From a checkpoint of a small mixture-of-experts model trained on Wikipedia.
Size: width 256, vocabulary 4096.
Below are experts of layer 4 (counted from 0) of a mixture-of-experts language model. Rows are named router (the router's row for the expert), down (a neuron's output weights, with its number) and show model dimensions 0-255. Each number is 500 + 25 x the weight over its row's rms, rounded and kept within 0 to 999. Numbers have three digits each.
After each expert's rows: a language model's description of what the expert responds to. This comes from a sample of Wikipedia text that the model never trained on.

# expert 26
router:508477474539467534493499462498483477516541480480544455421475478498470530543483482493499518510448551489496514520467450509484493515526539491478501436511479517453441496466514525498540513499522488510513507514496519517467551480510478457484482537493477522493524500549528493513515478518493477536538499504505514532489523534480537472526435475481498484443514477495495471533479486545477511506521480499488490532520504497484510503542515481511502513506476500487491491475524492523509479516511452545505480511454465498494495500547496455492528480498523480527486522443505448508482474495528469478479476501522500533485539520514483522498522498504484513497454501510518484509516515495514463514510505462510513494474513548535517454512505503508535468496494499467532476520490536486465517520522469
down0:467471487505547477498509500472502485506503465480548481504497474534520507475509466543496469491508453520485482470485445502498560450471456520475519468462508493482464481532549482507525498519504454536532506560512485510474534473464504529475512544507506479500479484515456526468515498520507509490517494463479508498492492441475486521511517483548497504516546489558474527483512516479517461510510538492520513536483504451524545477493512516463519497456520486534510468523482515469510507509524512487491461473523508498502488485485483535448481532537514486496476471477506511524489536464529509484497509465483487510472520500529494517472466498480493493483495519540518548469488482536480535496541503515461492529530498519487487441486495467478521498494484511495574491484514488486474464502496489
down1:438487560472528482489510513462494490537537501511497497519501473480497512486507475475537482468481473516530467456526517533527528489493475509484519520485522520586456473478514527514503517516476484505501503504462514474496545521529486522498514476491481524502506510509447520512483529484489524491505469500543527471487476494503539504501492497519498507533537466499479519447514494485522507506537552497484517538519497494498504553483547466513513560491490500472506501469475506502550527484508527486520530485491542475485499476529499527517461467502497543493493495500551502484502463501504500473543464460474480524514505473537508534517448486497500506526505479551501544530528474489486450446482498502461493508470493534456503476477494493482525455485516526478528502489479496514545501544493531
down2:575534486495498525491524505523526474477502491500511565452502494496528443505505498479473501496463495504480498529541527440485526502506490492499547529503527483479531483508538499501488485537518511478466505481515506478494453478453501461440495461538485526494514470512482505482498531511473541473450489511491501480500499516518524529479483539512457528504522488497526487489488512493502515496529503513485500497467465509519497473494484494482490528521467502490488520482474514486506439483464492490472559491473483532527510505495473525540484488476545454531505494515479445486468523520523538503509486517514530450521515470475520484514516476511487501526556524471537490499504533489564507513476490531498511485484496464502475540513474529494531511546541545536499506478480548530501494455522522
It responds to: Vowel pieces in foreign names

# expert 50
router:512541506474502537474486544516487504544484493505523492485451474502495465510488492506526481534532471472492504494514464480500498453519503540532478509514510507415498502474497473463441498516489500457512509486478495518526508440473465546495514496512520481484510521513472468487491534506501494500544466489510450517474516493484487497494515518464510566494474505498530489484516525522516525524498490470490486478461540530491463505498510513539488472484484520530532444517527472485527508542514464538533492540503472473507486485503493538530507521524446483519486459502479539518511482491471467472539528517506448521463489500500498488471519480518465513474493502451510518516483539459548494531531528512517487508501530544471490507484482487505454499533494478480486539471556497508513476505512512
down0:498477469485505485483517506542533535494506511525482518483475511469470485472485496516478539513541485486513519464481496523478466542498523489496505509525478512490518510511535499487512473502506503470520508468550516515527524492496484495487466508487528462529489499480490486457514530466523484498477477466458453499486540514506526533543482497483538508517463478484496531533493503476493509504467535422506504548508526458490520509485490522516456503476529509508496522558477520478459476515509522515500526510460559525494490520453496526508398497504526524478465548474540449520514513552464487474536517480496489488517446485530462485507486498494524532482536507469475520522530490505482521493519513509495543502537507507488500455495527507512498509450486518498476534520531469499511488471471495
down1:494510462550488483501509522527505495526511505480498527468468503535472486487488554474510513505540498454487489525510512517529544531482483458531482481463547495469498501515471526428522502507508505492517516483478491499462502504497506508528526453526503492489494499477484517481519496498524485502535499548503532525518502497488572465538526482457501491491513476471534494502491454488515507534504478475478476478505481496520524564511513488523457516483514485523496532520524475549477553474545458519500505511477533525487464539523498472495569486497440508530536536505498505487506483487483484518530505527503483510461490511466514472499549495552530493454524500471502492557529499488537466479455538518510500533484516462485527482474506469494466494480487505496489479493489506485475483480463467
down2:552487466497500477495504469499520516472480509515510481538503510495511491535522537464486449509505493457516499511535503496469487523488475518497486507515521456526482509523480464456476495512501476502469504476484489516483485494485498442520483590538467520536523523492529511473506508510522452501459504546505479478528501507470514469519553507489541488497502528518528526488434511498509516486575556541482484509534483480454516486487497511536482500521540484506531519482480528534551533494507519472520473490488481497516514523493526464502498521502517521479471513508511490467477542495494502500472487521492494511461462497502487446492535535440518504477498520477460493520510526518473534503460498526544483530519475504509539520520514496504533488520481527508512442501480521498452477478481528
It responds to: Name pieces and first names

# expert 34
router:470479495502506453496512521525493507484569486499495467491467522440483496524555522521476478468514518500491509478500474510463472515528480525522500504541474512491490484496524482520480486521517475509495549519486520560444478462461484513507516503509477487493467513481512502481532507493495472459542491565485484530449456516467491522480512462521511512483482452488500506507518499521493508469506518469523507539472522446500502480522527523505500560466502519481508471478521518487509487535495489509527497464478524455493518455502531497522504474510488491526498503559470548484522483475477450509529532476490474473492523552497462473501489503498464505522506508482505496509504520495479506500526511457528481497504533501476480504532505451457457461519514473472533533542503474466531501491554474
down0:476471470483538528529552455474478487511518451517497512479492480512482516509490485533490475497532478512502497521498537491527498489527522501538507493492531564511527494519504502466507516468464478512558467526524472515522475461522482492500509508550503535499513537459476502509489499487504511485543489502515477532481488483521474488505512455512511479493447489510527527478491471487520534500486528480493554536487470492508479484442476495524516449471449493471467461535512491522464501510473484561498508492460490497518498501505485493475464516482541502488497542514526515522495496452457490477491474538519510512514508497542489480514461468505513537513487533493477512526487473477485487546515469428525533488463539502554501486507494475534486513522533522468506525514472519490545455467508499
down1:565492545522488522509502509483496472456524480468500498492488492523503471541461516542551480510508531513481535501499432516510456478520491511536476487500473546439491474502548481501505491511534479496525523473459484509503490455503468486545516463481493483487478507518505503515464485515529500470525484489469536491511524486528511486483514476489537509483493491478484494471513471510483508458520496505476515497503481466488440502496485478512487521496494511496458498538481436444527472477507500500505492498505491496511497500496524488484489486544520499518475479504443515468506440493478445552565483483488478545502513537486455536503483446504535498496515511503556521480507511463477438535524518498543493453514518508515480480469506461461471489490516502516497525509526508488503492516497489
down2:494482478507541518465510483471514523505509493487467474510451492516499491496487523498482514473478540461484536476473566490494456468496431506535472533489488506526512500531493492488500458503473478506489504504499484495533482516531528471483499520485433509494471491543492500488525504498531482511471463479490485501532506481500455493530500483554491478520496495511482468511525483490487520487472480484573537516501500484493525500492468477489499459496469467473486529535536446455466490510481497458484535454514546536465504495528516528536522487485512478497487502472521465519531539503510529492517527497528497501456459473520516488481476479424500545492535486475493536470471510545486516504502519456525489496486524514481544525514492501515451464480496490508482487496507498500520486508431468
It responds to: Personal and place names

# expert 6
router:493473495480484487466497543506510517554546494495548461509495534387515516500485457518501496509550485535446469462483471460511465523541495509491487501510497530535514509535529503496518496511491501534450522519514516500521492531458496538522494484480488464482497512488482489474504491519471466493517493494499498521500477499457492517447514504464490478498478471526501495525514478487454564528498525493491472521455529491496480492497486508518462536516505471480455507513498514483519457478484512474497473502496531486474463523524536475522482485571508485514519521492498525484497488479487476528521515506492511470511493522466542472499530510523493533516552520523544480508476493504496479484482539485471503480482518488508463523479528487474507459544529502446468488512524503493485488505561491
down3:490530485514499484508501520497508515536483479457532474500494548512518530486516488521440513474497471448542469524535513479484497485513490457505490530457515520559545503549474484508494514538487507529498505553487506537460509470531548495481484512520531528485511547528509495451484453494505516499542512480454493472496512511483427464491540541494534533531495497516453502518458466456494521489505503487491502508524522483466532511543531500489473548519540475472488503491520515499509513502459484504520488516509521521485472518490497531499510508488471486534505481501500520499535454547521509469514535510486468529507492539504530484478469489485539499521508495498473516508470538502482482497529525513486442473494510519478503535503482491469518474494479516453515517556482488504542487454478504
down4:494530463452548500500487560492495469542492488518484513499486495491550499470497524487514465504511517501508444500481496472491533481505552508511530491507568494503477539505502507474543478495534511511482486498515517474494518497460465451457480485516475489510534513490477496526490505523510495507542495471476475505508506499519510549528499530506501475516485496477500466467527524470512496503499479491486496444478499510476509482516488505488476553501519526497503539492478486512479517566474571547502546509469499507508449487507532469479490498481490492521527496495539511459506480508451477552494469478513473524523465466461506525502526523498448516471493477494506508475493492509480499486520446545473542485499520453502465469472555514482519475497488496479489505472547482494492541488501439
down5:493492477505481540470503514502511541510489483478458488496500518478542469463524444509497464516524522507513530532501522528438506503506492492537516511539468529483448504515506520461451462526497494459502496484512491503490512499529464500465516495530473497498477497511487479445487497452516497511557480502522461518475506494508510554479495451495521475494480490506469546496486473499527514474497484503511477497479461530502501500496504536478496513495531500502450474525507519523516438547496533493496487514504518488496477519520487534436462479507446512526518527486469555489492464532507499516539510521546489496567527509536529528532485473522505537486497501527497481459474509534534492464538518515466498489475516541473478512484525527474506501500498554507515492508542480517469487495523456
It responds to: Place and institution names

# expert 0
router:482507481490528490514467530516455497476466527501519509494501470499529490465518499534467476473483477461513490515518510460446440490486526502521537504496479469507499516551477495505453443501516517524480500488511505492504477519478536509496490511495496494521465489468458491509483490491472540524510508486506498490468479514528491526458515472518495500486487557508491466509518487521548509512493497489519479476511449482550512468485446512494475508511528547530489458459460495492510495508501470485466482491499488497491509510527506472489475499468551538519473501515517482503500480479488538502443434489472473496454521501534477528489510468554514484560515504494463530513570497508516499539533504488500524516472465503526537436485475486473514515458516495514520491500437530548487503509495504
down5:493518479483514521508504485512542483498535515484460467492511514456512477479494506478552501506497491559518554520487475484482522519503504531521476490503489497466495529459517508506521557506533510480516508536466505497523483506529465504521527479477512521467514464527528459531486513541490488508521538508473485537526490526507489504536513537471483480517493510516463457472466477515500511471535579509524481501492475517507506547535508512534501508512469524508474554532475506485509490413497523504449503478482483465489523529502573496507511478555481505505507505560509512517486448467461473499478526517506479493486451525533469496527485471518527475527484498479512467508515436492497511499509496499521555479519513465506515513528486492511509493483551510496525511482514504509489496464475510
down6:487510513460451521463494513416489516471493534526521481486474477502463491533536551526516507528486445508495511490431458481516498497526514499493471510524519553507499479465458471519513474519491520484523538509529540489528521523505482529522488548475499521555483532504500502522491519493490491526483494517498483441529477515499468496503487488501525503519546495504482487520484512483509560497497440504477485474481510512471569538488517485521529502497495518417515507490493483529472524470522505504475511482494523469514515483551494482496497504494519491495502489502495511503495457531510483508446517510491494500496522538542497485528489523524524498493507479456500516508489476511500465452491468483542492519486505517488545515489482534469514456481470495499466481471464504504551492473548526
down7:469478475445555472502511486490547514486535488508490495490501483519525491500501457490476496510498507536500521495487501501505506487511506484491508504476533522484519487478523522509503545457475499515485559543508475486513490512484490494498508496468494466530539511520509490481482481523438521520507479469494498503520511499546514514515493541465489521524494471461476503494511517553501505503466529527459511493513554447484505501492516491482544533506486482484472540505470428453523467504500491529469523483486496548528478498444500487463511448534521480470499496516519456473540509535504515538483529515532521517552498463548497481502494486542544475546512531569481515496473505499509479505505479433462469534501519480496479543509466513503477459475486478535506490480487493484518509502478500
It responds to: Prepositions after verbs

# expert 35
router:498513505477500500536468454503531499467454549464489520509492515580518502494527504484523562497468494524520494519540523549491482500479495483504498466503507509511507518478489511496539481463498514500453510539518474508537511516518489477495466439500504516514497451494515509523519493506536525494540481496498536470497509495468494488519493502522488481558510504502527488502520460529511500455507507530543488490495520467514483529513547483493483533509453498495497507516509486553503517485479545539441505497496465539481510486472513533513531493512468511472517443499522457487515552457516479455534518466515527514548478486479502523512436504470527533478517527548476453477512502538507492511485503513524503532468515505503498510467478526536503493504549497512526484522484463537497525489483515
down0:494486506513518491523492445512488520509512486486558503499502481537484503495487476448538491520496489463493514505495512499541495477511551482483518557508494497454476504499477484491495513520488502512501462544533516495533490518501484535498514484484483458486509489483498458511522492547519448482467471493520463461498517505502488460473508484497499515484469521508525528482487482515499522532510489510496505500548514511475483478522451491517522445550479510499480469559477472489497489486496478480452536475553480469522494476490520527505491515487539508485516466479473487477567492487518523481485503509535508490451498467529512505517524499492507525453527531445520531524493530536509537522495523512488533490553471470545493481476521538522454569524488511494554492516502536534507491503562514
down1:462494509540535504521490417529551497496509495492471505472473473496511475525547526519502484464495479502524483496481527486484523497467530532482501492467502467516460512500538509554499498491506502489478485508454530488491552523509536488508445418483498556537496538498496503492473507506510536535528499473518519549506534519520508477495507498503520486541494513492475488471546506538510458492495483535533491493506478461475551492528497488485434506500502491542471464482515518518500503466507494500549501472503514478492475502520507533509469527497477534529476497519493526440487490486488462507532486510508542473535494518458528497506530439490495492496518460568503474536484529506524509519511483523497526485489509468493469532493543515489501516521518515503513499532490484512457487475503515
down2:500566515523469484508477494550522529465464492511490469546485511523512532491495472482483516470550473482459552535529510499476479517475478493450507497496486548470540481549464477510521482515524509507495489482518509467465474521497490452501486469505507518531465489530484496474495497505475522497522488502500499488479456470454538478486501506493492501520523496507456542510529516505457490507473503497521512501490550526520538485502501467479543489496459453545520507467463491566536510460547499464505492521490511520511512517502510509509508500467481514470473443493505521492469520537531541489507507503473504509474514515528483481557513516501501474459449495538507534486482498520434489492504479526494537505458466487487514478502487473511508480490521510493527463473540535476489468497470505
It responds to: Line breaks, prefixes in lists

# expert 30
router:501499466444533499501509492489499475507472499471498503511522513420516464520519530514468450461501467538527565461491518491491503471552479487505491498528492549456502481493515511491518457505506470500542515497516468539484475474488488518504519528475497511471519516509555474500469535514497475454526505518475469500450489494495493523468478521510506514479521482487477524533468492485486449507512499496492508500486525500469520529469527557478474532461532463481511496497490536515501471510465513559470466517467540493504484472534538452516506499463493490468484497529484532507486502521482541477513507500467489464520536516496515492515513528500483464468498501485552526466476505488510525508505473509513510476511520529488489550503534561459488507551486522495488476515514522504537510506546499
down0:544516534510502480484476508464440534498481533563483465570491513538508471504537495481497456502455478457491498514462485516488523531492487486474512485498459465510478476503457503495494489492459551525453481501535476491541519525487491510508510502516491546487505475524512481490497503465500488471461459487456468489500508465516483524465510468450543490496474503523464521486482495521511483504510490511477476453502496499502473482491506518541543517518484483521525518479503468470493461492505493499501474495463482508501453531533529513484520533508499488473511460513461536477474476497513502490464541533485518459483501432459494509493539480527532493509509501446490512534511499494511464505548522502531509533490519499484550470553495496481499499523453481524501538519466471499486490511487519
down1:535457535535528475538547534505520517570504493477485489528513481482521533467533515521479465491426510503462512515489481489458515514483506571439528501515512465526503456503500508462543518463503527485517501493487503490459509497471508508534545480505514492479536530478470509484506519486540498515479537513492519485527496555514515478494493504523545499440481507512523483473493519458492533509480506490482496484492542479507505512462498469498507512476477543507541485519491429469464500516481511531512539507508467494520504548487490459515486523537537465502512476504509523527458489490512525491507522526486451513514493497480466476494502513496536481511472529491523468508514526524527481468492499512487498517554489523502523521520523469483494505459472491467488476479464506479507498499491556
down2:488480546495477503495473521487487482530493496493475517456501522466488494530490495505524532495482500510509538517519484529490489473501501507464476491578515533484479501493511527534521467526504452500505534485513522561493533499495481504537491502544513489500551496448473526461527507481516480537526490536504545526510485512518449509518529521509513530489512488501508533474440496493501471518515490516460507493524547484426505498504523515512527449508522554537519509534467481474440491453512481502454461488503513478477496509517486528504461528491498509489517487508490498453457481491481506550511436486456500529505505498489523487484512566492499513525482489484458502481520502504528509548487498522515443533517509467471479487491531496554476502503509506520472503517538523507481497528509520
It responds to: Word-ending suffixes

# expert 8
router:473496480477528509513520495543530500538504514511495480493494535452511481507534491503516490525487509511497520499501495450511510499483514523497468566520490551454511486500496498508515513508469520532477527481507495480493502502510519565520523495486481496478543508473471511476489451515536452514511505518517491527508516464444459485479510481465543501474471516508512506498487468493481482537456502442487482512466521503497492496454473527511463504474505505519491450506513518482517504502454487495465457510491505518532522497517518522496457529487496511479505487598474528517506467547496457514461545490472500534506522535461548461482517510504479479505470495485538497518491544512491495465467498519500458471496534518458490520506532472471482496542517526462486503508501457543542520509531514
down0:514503450500525485482526487479500474501495558499514486471466518526480492436508448520447513469454467495543481463507481502524489495506490542506505492478508498505533549488540560545520475538478489493470509511487529504498450488521527533518499497468492531469502554550521521531491502480509521518507469516496448477497516494456460513521520511545470495485502508533511542528506466505500468484463491485488490503503524513474468502460527467517486480510532499502498463490468540502478514491480537490510502493514524513508504434521485511475529480528510510452501482508544511494547507506451537503503516479503525500538498523466497523471481503503472522480531459532487518524518512513527489457499462562460523491541455521557504512505473471505533532509492489518503502507509493476508486487490492
down1:465515435503475453490464544514454495496487489488480471501531474478492532521484512518492501502504543442512496487506465543463502497503487559475491510512526468519491491505486534489508505553502505516482519481509470480470510507487535504504479528512473488525534498525502482515514483491471508497488518477507494479483508508440529453537497437525499480513470537474475512475482502476520476492463505510536501490477465488430511486473547523506493451451503511528455476479479517488559489527492491480498501442513527533513506471533519490529520496529551481483532503488487507490476490531496482502505472499481453530518467493525476472494531501494493544531495486481482533487504510500472452473505483501518476530537497433449507514505528491498504507554507513525513491445514502464518457505510514
down2:503486524503511542474465486512508549464511533526530518495520489496492528480501502485454487534467542516489554498499538479515497485500545468468500501483507489475523508493483524483550519495465487468552527496528510486463496509504540497476494521511507540523519502518493511501465464477529498452484526463501515482527473452529506495472506474554490512520512510483552491495503496499479523492500525537465481528518499551501509514573450482474501491490452526451506486471475466482471469529514450423532519484483514485509474493509487530506507488503519456456489487484515491528477505503540534487547471491518504516491500470506502506472521483492522482453539492520556520529513482484467495455462519482482502549482525519492492492468497494521510519494469521477497498466536490479494480454479519
It responds to: Noun stems and role words

# expert 38
router:473504478480503488462533527512500498576483477549480526516478506511460529541468459481508473486511549503480458478522484517514504502492508509487497536486522470552487506455515503489523476539478478492452527531473450524512473527500489528501513482474513506509491490533465498519492481529460541489529478503527478468497497502501483551519499519485508505501523478486497532496479507482471476520495496468569472499513525497517513486481528495509545473495511464527499505525493456506470514470484552475510498504486551472532459499493472494479499487452488483490513518500495506497489507537514549538521486526544513470482545504469459487519513523499554522480477525521528504483527563495507510536426452488497484498516443473495505498533469526485477534493492514502519527524462483508469500506496530
down0:544468512522504502481490527523524512512437507501511479525502526568485459497497523506494533510538491515490513472527538528504540512484482463464462499498543525471509533530517474538484486512497494509484542521491520502507476518497516532533520481524490468480510504485499449487514461484511506502496503525474462537525528497496493502479475562512494517488540518499522508517501520507443458521506529485516488453492473475479513522477496458473483481496434510489518525498445489433510516483526497513487509458489494511506495456524472530517502481457504543482523461535494482460475454506523507544523512481487502494531544573504526514454504486494503495507514518517466496501531513483520521447475536476470503476457532490459495496502496506497497507483488498487470501468472491566466508510511488
down1:474447517515524520459534492535474470466498544492512487505476508517518520486531480512498521499521483501486489528516527531514531494505527496516489525502489542523480484501554507494464461483483513513526507511509470563551504511485458501515512491466500462490508516509481471487532494503500512451501509493487521505573473521527517484492518520531522502530508444482495497508534511465499509512497506487512526481500521530510505491465514474510479528489461521476485512564489510521517493485519454501486545490451547496500501532494513514488496452492477455480526533547537506546562475511443498520512498548543509470498477505505509570479536502524513465499512478496509510484543496514535480517503522555499482495519507479492547534466516518506484516516483495454447493474524465453497526497481513
down2:511463509539484515488530492496530473529555450487538518456443529524484490518512497490534506473508465475487516495490539524506513463513535520488510489474499482525510544534476537486487474508500490499516479472457551429506478496523496475530468440506512507467464581492510493478476487480494508500521465505498515538484496511481467466484481486501497494464491466517476484504521513530490509471488491505477448511530471500485511509532510486490482495499512520462534498465517484459522527506472495465484530472533505487492510530505431502437537512515477471511480475498504512462494529501490521506526497539474487454477534516452478473515488483478503543470512497492492510476491464491508499475585492498484519474554510477493516492496526488525496456515496527507467524509511524491468498508501471
It responds to: Articles and table delimiters

# expert 58
router:476495526496499467484547498494518500530486488500466497469489479499496460451546490487474474508454500537473552537499528482526513515536461495443511488527469457556532479470542453480520467474492436500475530520485495517517490513486529494541490506483475545530479527506550515523526505512508484509488524489487525523496527473502483477450498544447511511509520484497465514483483469461468541534463487490485493527552510516519503517511526510523526534503513455525488474448505514493475484482515473484475458543474472502487534502499532474523516491510488456471478539482473533531507488519500520501477504526507493489493511484497507487471525495510477443523524459531526525531508538550514499464507493515535481484491460503511476492492512485483498521463472480501506492453473491507519492462498516
down3:500478530489498519478475491488543518478511507520476484515503504529502514471505519496471502461501486524485509478576472539497491483480506480533497486467479529509533514520533491530495506437514557489509538516522440482526469566526503496500505517496492439527468513454520519528479487531495484478524470513462492501530466553530510474529483498505504491472517515510540516489518491513519487493508531479466476461544517510459485500503431563508494508549535507521538472496487509469496478489510478486528549462487494508541487530469492475483531484507462548508521540518465503483510470508518482512539520463503484518478505508506505541500502457535485525499513500479488472511504502511498502494533483513528537484522563498513493479526486540498499453485520533504533482482523521472533505462472495
down4:497522513491519517478512466508512486465507511520447454562514534520538478489476496501534522534530531444522508489485485513513516503501491516508450492481554473467486472513483511498516508489498505507514505485445504509495490501476522495522501522507504545534488520487530457527439491511471528500511500522499481486540505509565514497524500542535504517515521516493489538460444479484502560514476526501556532496513527495507481553534482517487508494508471516538491508545527520498494495474515522488500486508497483562491502472476545492508488518503541532518489511497480497472510484506515490513519519492473479554531515508474508499487487495498512531471574466529507508486503481522474532468501508513479485465445462486511413517513472513525499491492497483494532469464529475455482482487532531
down5:553508512509489483491471539488508518481520522490499508488550519520500492525503491549509474477488454491498483491515509505519518444532518507471516475528492483489515527487527495477509536513460525473458534519480530503481474498478518479542498468553517489514500547509483466478485481494436487461502475476447518506510494496490461473486480504502520495508527549503503493505510482493463481504551468488499506501575527491492492504481558495527461496512497459491470548523541513468507464529508530502523456497557477496539500506503500459523497514487501453550467490505471500521559505512439546493522496478503539481491515492503456522494522522517495486544477518493509501494518543523504483507475526522517550493522481517487500514528511501486486576488526509452523484497480510481529510511533524
It responds to: Determiners and nationality adjectives

# expert 23
router:528519484523477535524479530467486454495521487477522475470545511467505580541510494488546505510488509522511511534493475530474518518512512491461503447500490498486505522496529534472533520480523482534492508521503514474514517516472466537451486536466524470473483486562486471502505498520514474506518483481486516525506498452475511475499467481521501506493461501525475519508518508475483529474505511477485509519485503538482522516563483529524508485511475514497487518484475533504509470524528482543496479507462452491504517529536504453487497488538467490528529519470529471519496448476499471525493501516555517518491461551503502531496528495480448529529522524470514508517543480521488521512506498458548500504442499512525535484510494508528509486464496502478503489494466556456444524512475489
down3:532515492475486559525538480494488483496501538504517497441489506487512455498509537462522520502512466489485501467490503477484495522560509467501529524485536475511504501521446484494484453437461489470500493491509480481486454478478528499507501528546487559503479524452505504477486519523474536521440485459538487515461509491505511449456456493477485520519503454538496490524463477518500464511501526558514506507507511486481544514511502521451521508505488506561530551504493513460503489484462526517477506485493485510471476534493483490549530516519499503493444509516466508486526513469495544530496468504506550465483515480529522468469519488526491468496471504502496506530502520515494504505490508490513512483477461500524498511468514518443532446522516522519510512483508497518529486479488508
down4:503508474513473512501476473467514517498485470471545504468527505553517526486480492462505500504543476509486451492500449475491545509533522476485513496493480501512511501525505520488543517534497506514509499558508501497493518465453469503476496541477478502515483539500470490519504495497496500531509510520496469549487463468470471459465496540529524508519495502488474492501529496508473495449523476532514479472504437486509543491483487535500542515518459513523525490490465503528504486499500498519460495496518536489484492576525510487507509496530517535498525461468525487511491493471534471493537521495530495529495476521527486474492492493482488498538475510455455496483518483458514457507492473496518515528534499506472534485512510528521483543548515497502525448532572568498468549466530500
down5:510499526474497509551497498509491495489514484494516531473515527488488551507510484499523469499464499518464522525461557508482516534501498529477517502492474493489464527488471532448517542469467476468500526524503513502513536500508437513493518515497528453487496542545498511534488505494504512489466492517520552486471481550487486497530501515497482516468450485476538436470527533532462478510500492458557463474479515493524526489531470500499487489509462515527520495518485518544520466527504509490514449535440553529507488517494467487462500525502517483534477489479529482516488477533499439512481499517517484493537486513539468496521532495520468491526519504516472498502532474546464462485546499500481520481485490491475527489505530515494496464492484490471463471488561508510471505534482497
It responds to: Vowel-ending name pieces

# expert 59
router:479489516492494499480537496508505498523502485525492470492484469526497489528513482466498499499454500514469491514503521511547542481509460518448500491522506468554527461513590496488545427485460448512454553480503493510520482522464501510530477497482448515519491523474508515503515490508504497499485482526515481470501512485498486519444484509469501494481528469518482503493488482440508535554490525498520497521556509509536502500486509488517519525493515464527509480454479477448499472478500491496496475521521511511496494539480529487513506511532483461504522526481484526499496505525483540513486516479503481476470527489505477459504535515484522469498536502500513527546524533519529520473454531521509499493480416526511478480520485526508536531490484495490535493432457474478481496482534503
down0:466504467464509499442501530468491476497458509438493522525474461533519474507510501530484486487529480450573499514459490496491499527518474472537523495485512481527502522523476470451500485485464484535486496505504485538490493478494490517543507464516498508503484492514540507521537529514481540500532510490468481479482465493492509488509490515470479480502556492482489480473500490543503489518475530496524489524522496434481504479497497513515518526463440548534551516521483496507530483476524499463498526498515507511490517487504499530470521536507515527483479528483523539467512504466480458471501481515479476553507494515475481469498531477493492515459498504532493530474508525463513485508479541516522512509494448504442486522525453521558480504507515492489468506514522544502491495419482495
down1:509475527477481550495491499479524508522509456529490462522453470479493469489504483492491545446497445492502510523486493499471462496487515497521503511471465507490493568507454479545485509532526508482495452496506489473477435486500469567479486488496531465494496512466522510504489519535495479473480502490495489491528497485436457499553546473511493523504479494484510467490534500464527512490466498471466499542469504476492505498501526491462553495504471516509519478496547486505494539509473529523494510453508519490495480486497474515537512497484472519528510490520522457448513541497527513518513538493466508510476499491478481501470477502482467506530508468512508507475548463516558507520454487491504516508479523524471451533488451514508492506542486477509446496523504482546498509473524514
down2:498509504477507519507503497516470486500491489481531463456551489552562530478501488505523475499485491544461510496471470539520490472507501509481460500506552486570507442535532493509485487487474473517483479537489541518519491505496526487522500498522512512493491515502498504454492476540516504513493494484473506455493459480484493512526499499517481527514490464523517491493498470498484487521523454520499523501511505513468477477483502510555532475495488474457485504473538455431514459493524485481526480482510475521514468496529529508518490506488547477521517492511465487495551502480511502460480507429503505467509489536460526448528522526476477509528490475478496544482518459500485526484481547470508567492538483537485486471522504464454487538479499488495513497469478486461491484456503518
It responds to: Articles and possessives

# expert 3
router:503498495454496492517514503485503489531525482519516477458480536423482547504517476512482527457555523518508502469518483491480500557498516471503511493506510509473502528491529513475520528479512510489513502507522495521475492501446480511473513502505510506484496461496516493500505480516482456495544510540469468531533530540488501521433502533526482522494523483530499490567533470495486539509540509490468490532491527482488549558480520550547522492514488563462484485491506487509511472498491484484498500476500499494483505529534535456506494502512524516536492500483493514486500478471525496509542510491507494516545450536526542446510464556502533518515513499495505538520503466525461496527471527475510525530523538500511480488477497495467503475520498524447476508529510555499497452501522478
down3:520532474508471531545477524479487500518499487520537507473532470468467508513511476489480463518528529512512497450537501493513468471450510505509515511509480506475452514470502539442487498466488526510497519507498538499521490480462471538501482514488487495467514494516508489479499487451521474448494465522486527518475507524512487486479495520516477429458520484482474536526540499501510513491495519526545477492457474500473530496502539542534490463538537494475518463464501503475529484498517466527487517492480500498472510481487500511479550487511515497491495520453471522469517458535486469525523512533484483488485526467465514553462558509524485526494484533534542474531508469514533467509490497553543468510499533469469508469492543490508512476472494533530512497513513495492511507499438516
down4:461506578506469506526478506504488474468483472498441550462488502524497481517501508451491525493513500488472500488474539509510505495467510494478536502498514525485511518463528463491507492474470474520500536478495487493501441525499509487488446466490480534504490492506512526549480460478490500505518523517503540498459504538473533503493490528563505518544538521490493470518498483471498496491529533526448452528536483489519522457545499481454473525505472473502527517484485508488518461497445466499519453491488531494512501500489517501519521475534476476498489530549546484481507492486518533499452560487477489446495495500533505467537485506565503520527516487492490505489522501519501507501507503490475536523494453501481505518506557461496500456456480508494492508541479516510497506504533514
down5:459532501497481514451508499493509535462510503503529465485509518552547499486480494497489491469492464493533515508495504502514476508477512448530495471542487523527504455527501505498507502568483499530466500462478505480487450445470470521517514508489498553468517518526494501528513480519522558447456511515508503481514458498532506521502496508488515509458503532527482511500484495512525487468482546539514504506516484513542484517469475514516473515532522528512584469517482540494507544465516525504512492458489507470489507454503509523497492477501521509502499522520530523510501529459516528493464489505501514531437518533534520480533464534474486490471490492526506526503447490473514494484490539464493497476544469520517502487452509488471518480521491467474462524481495471494489520449491539
It responds to: Place-name word pieces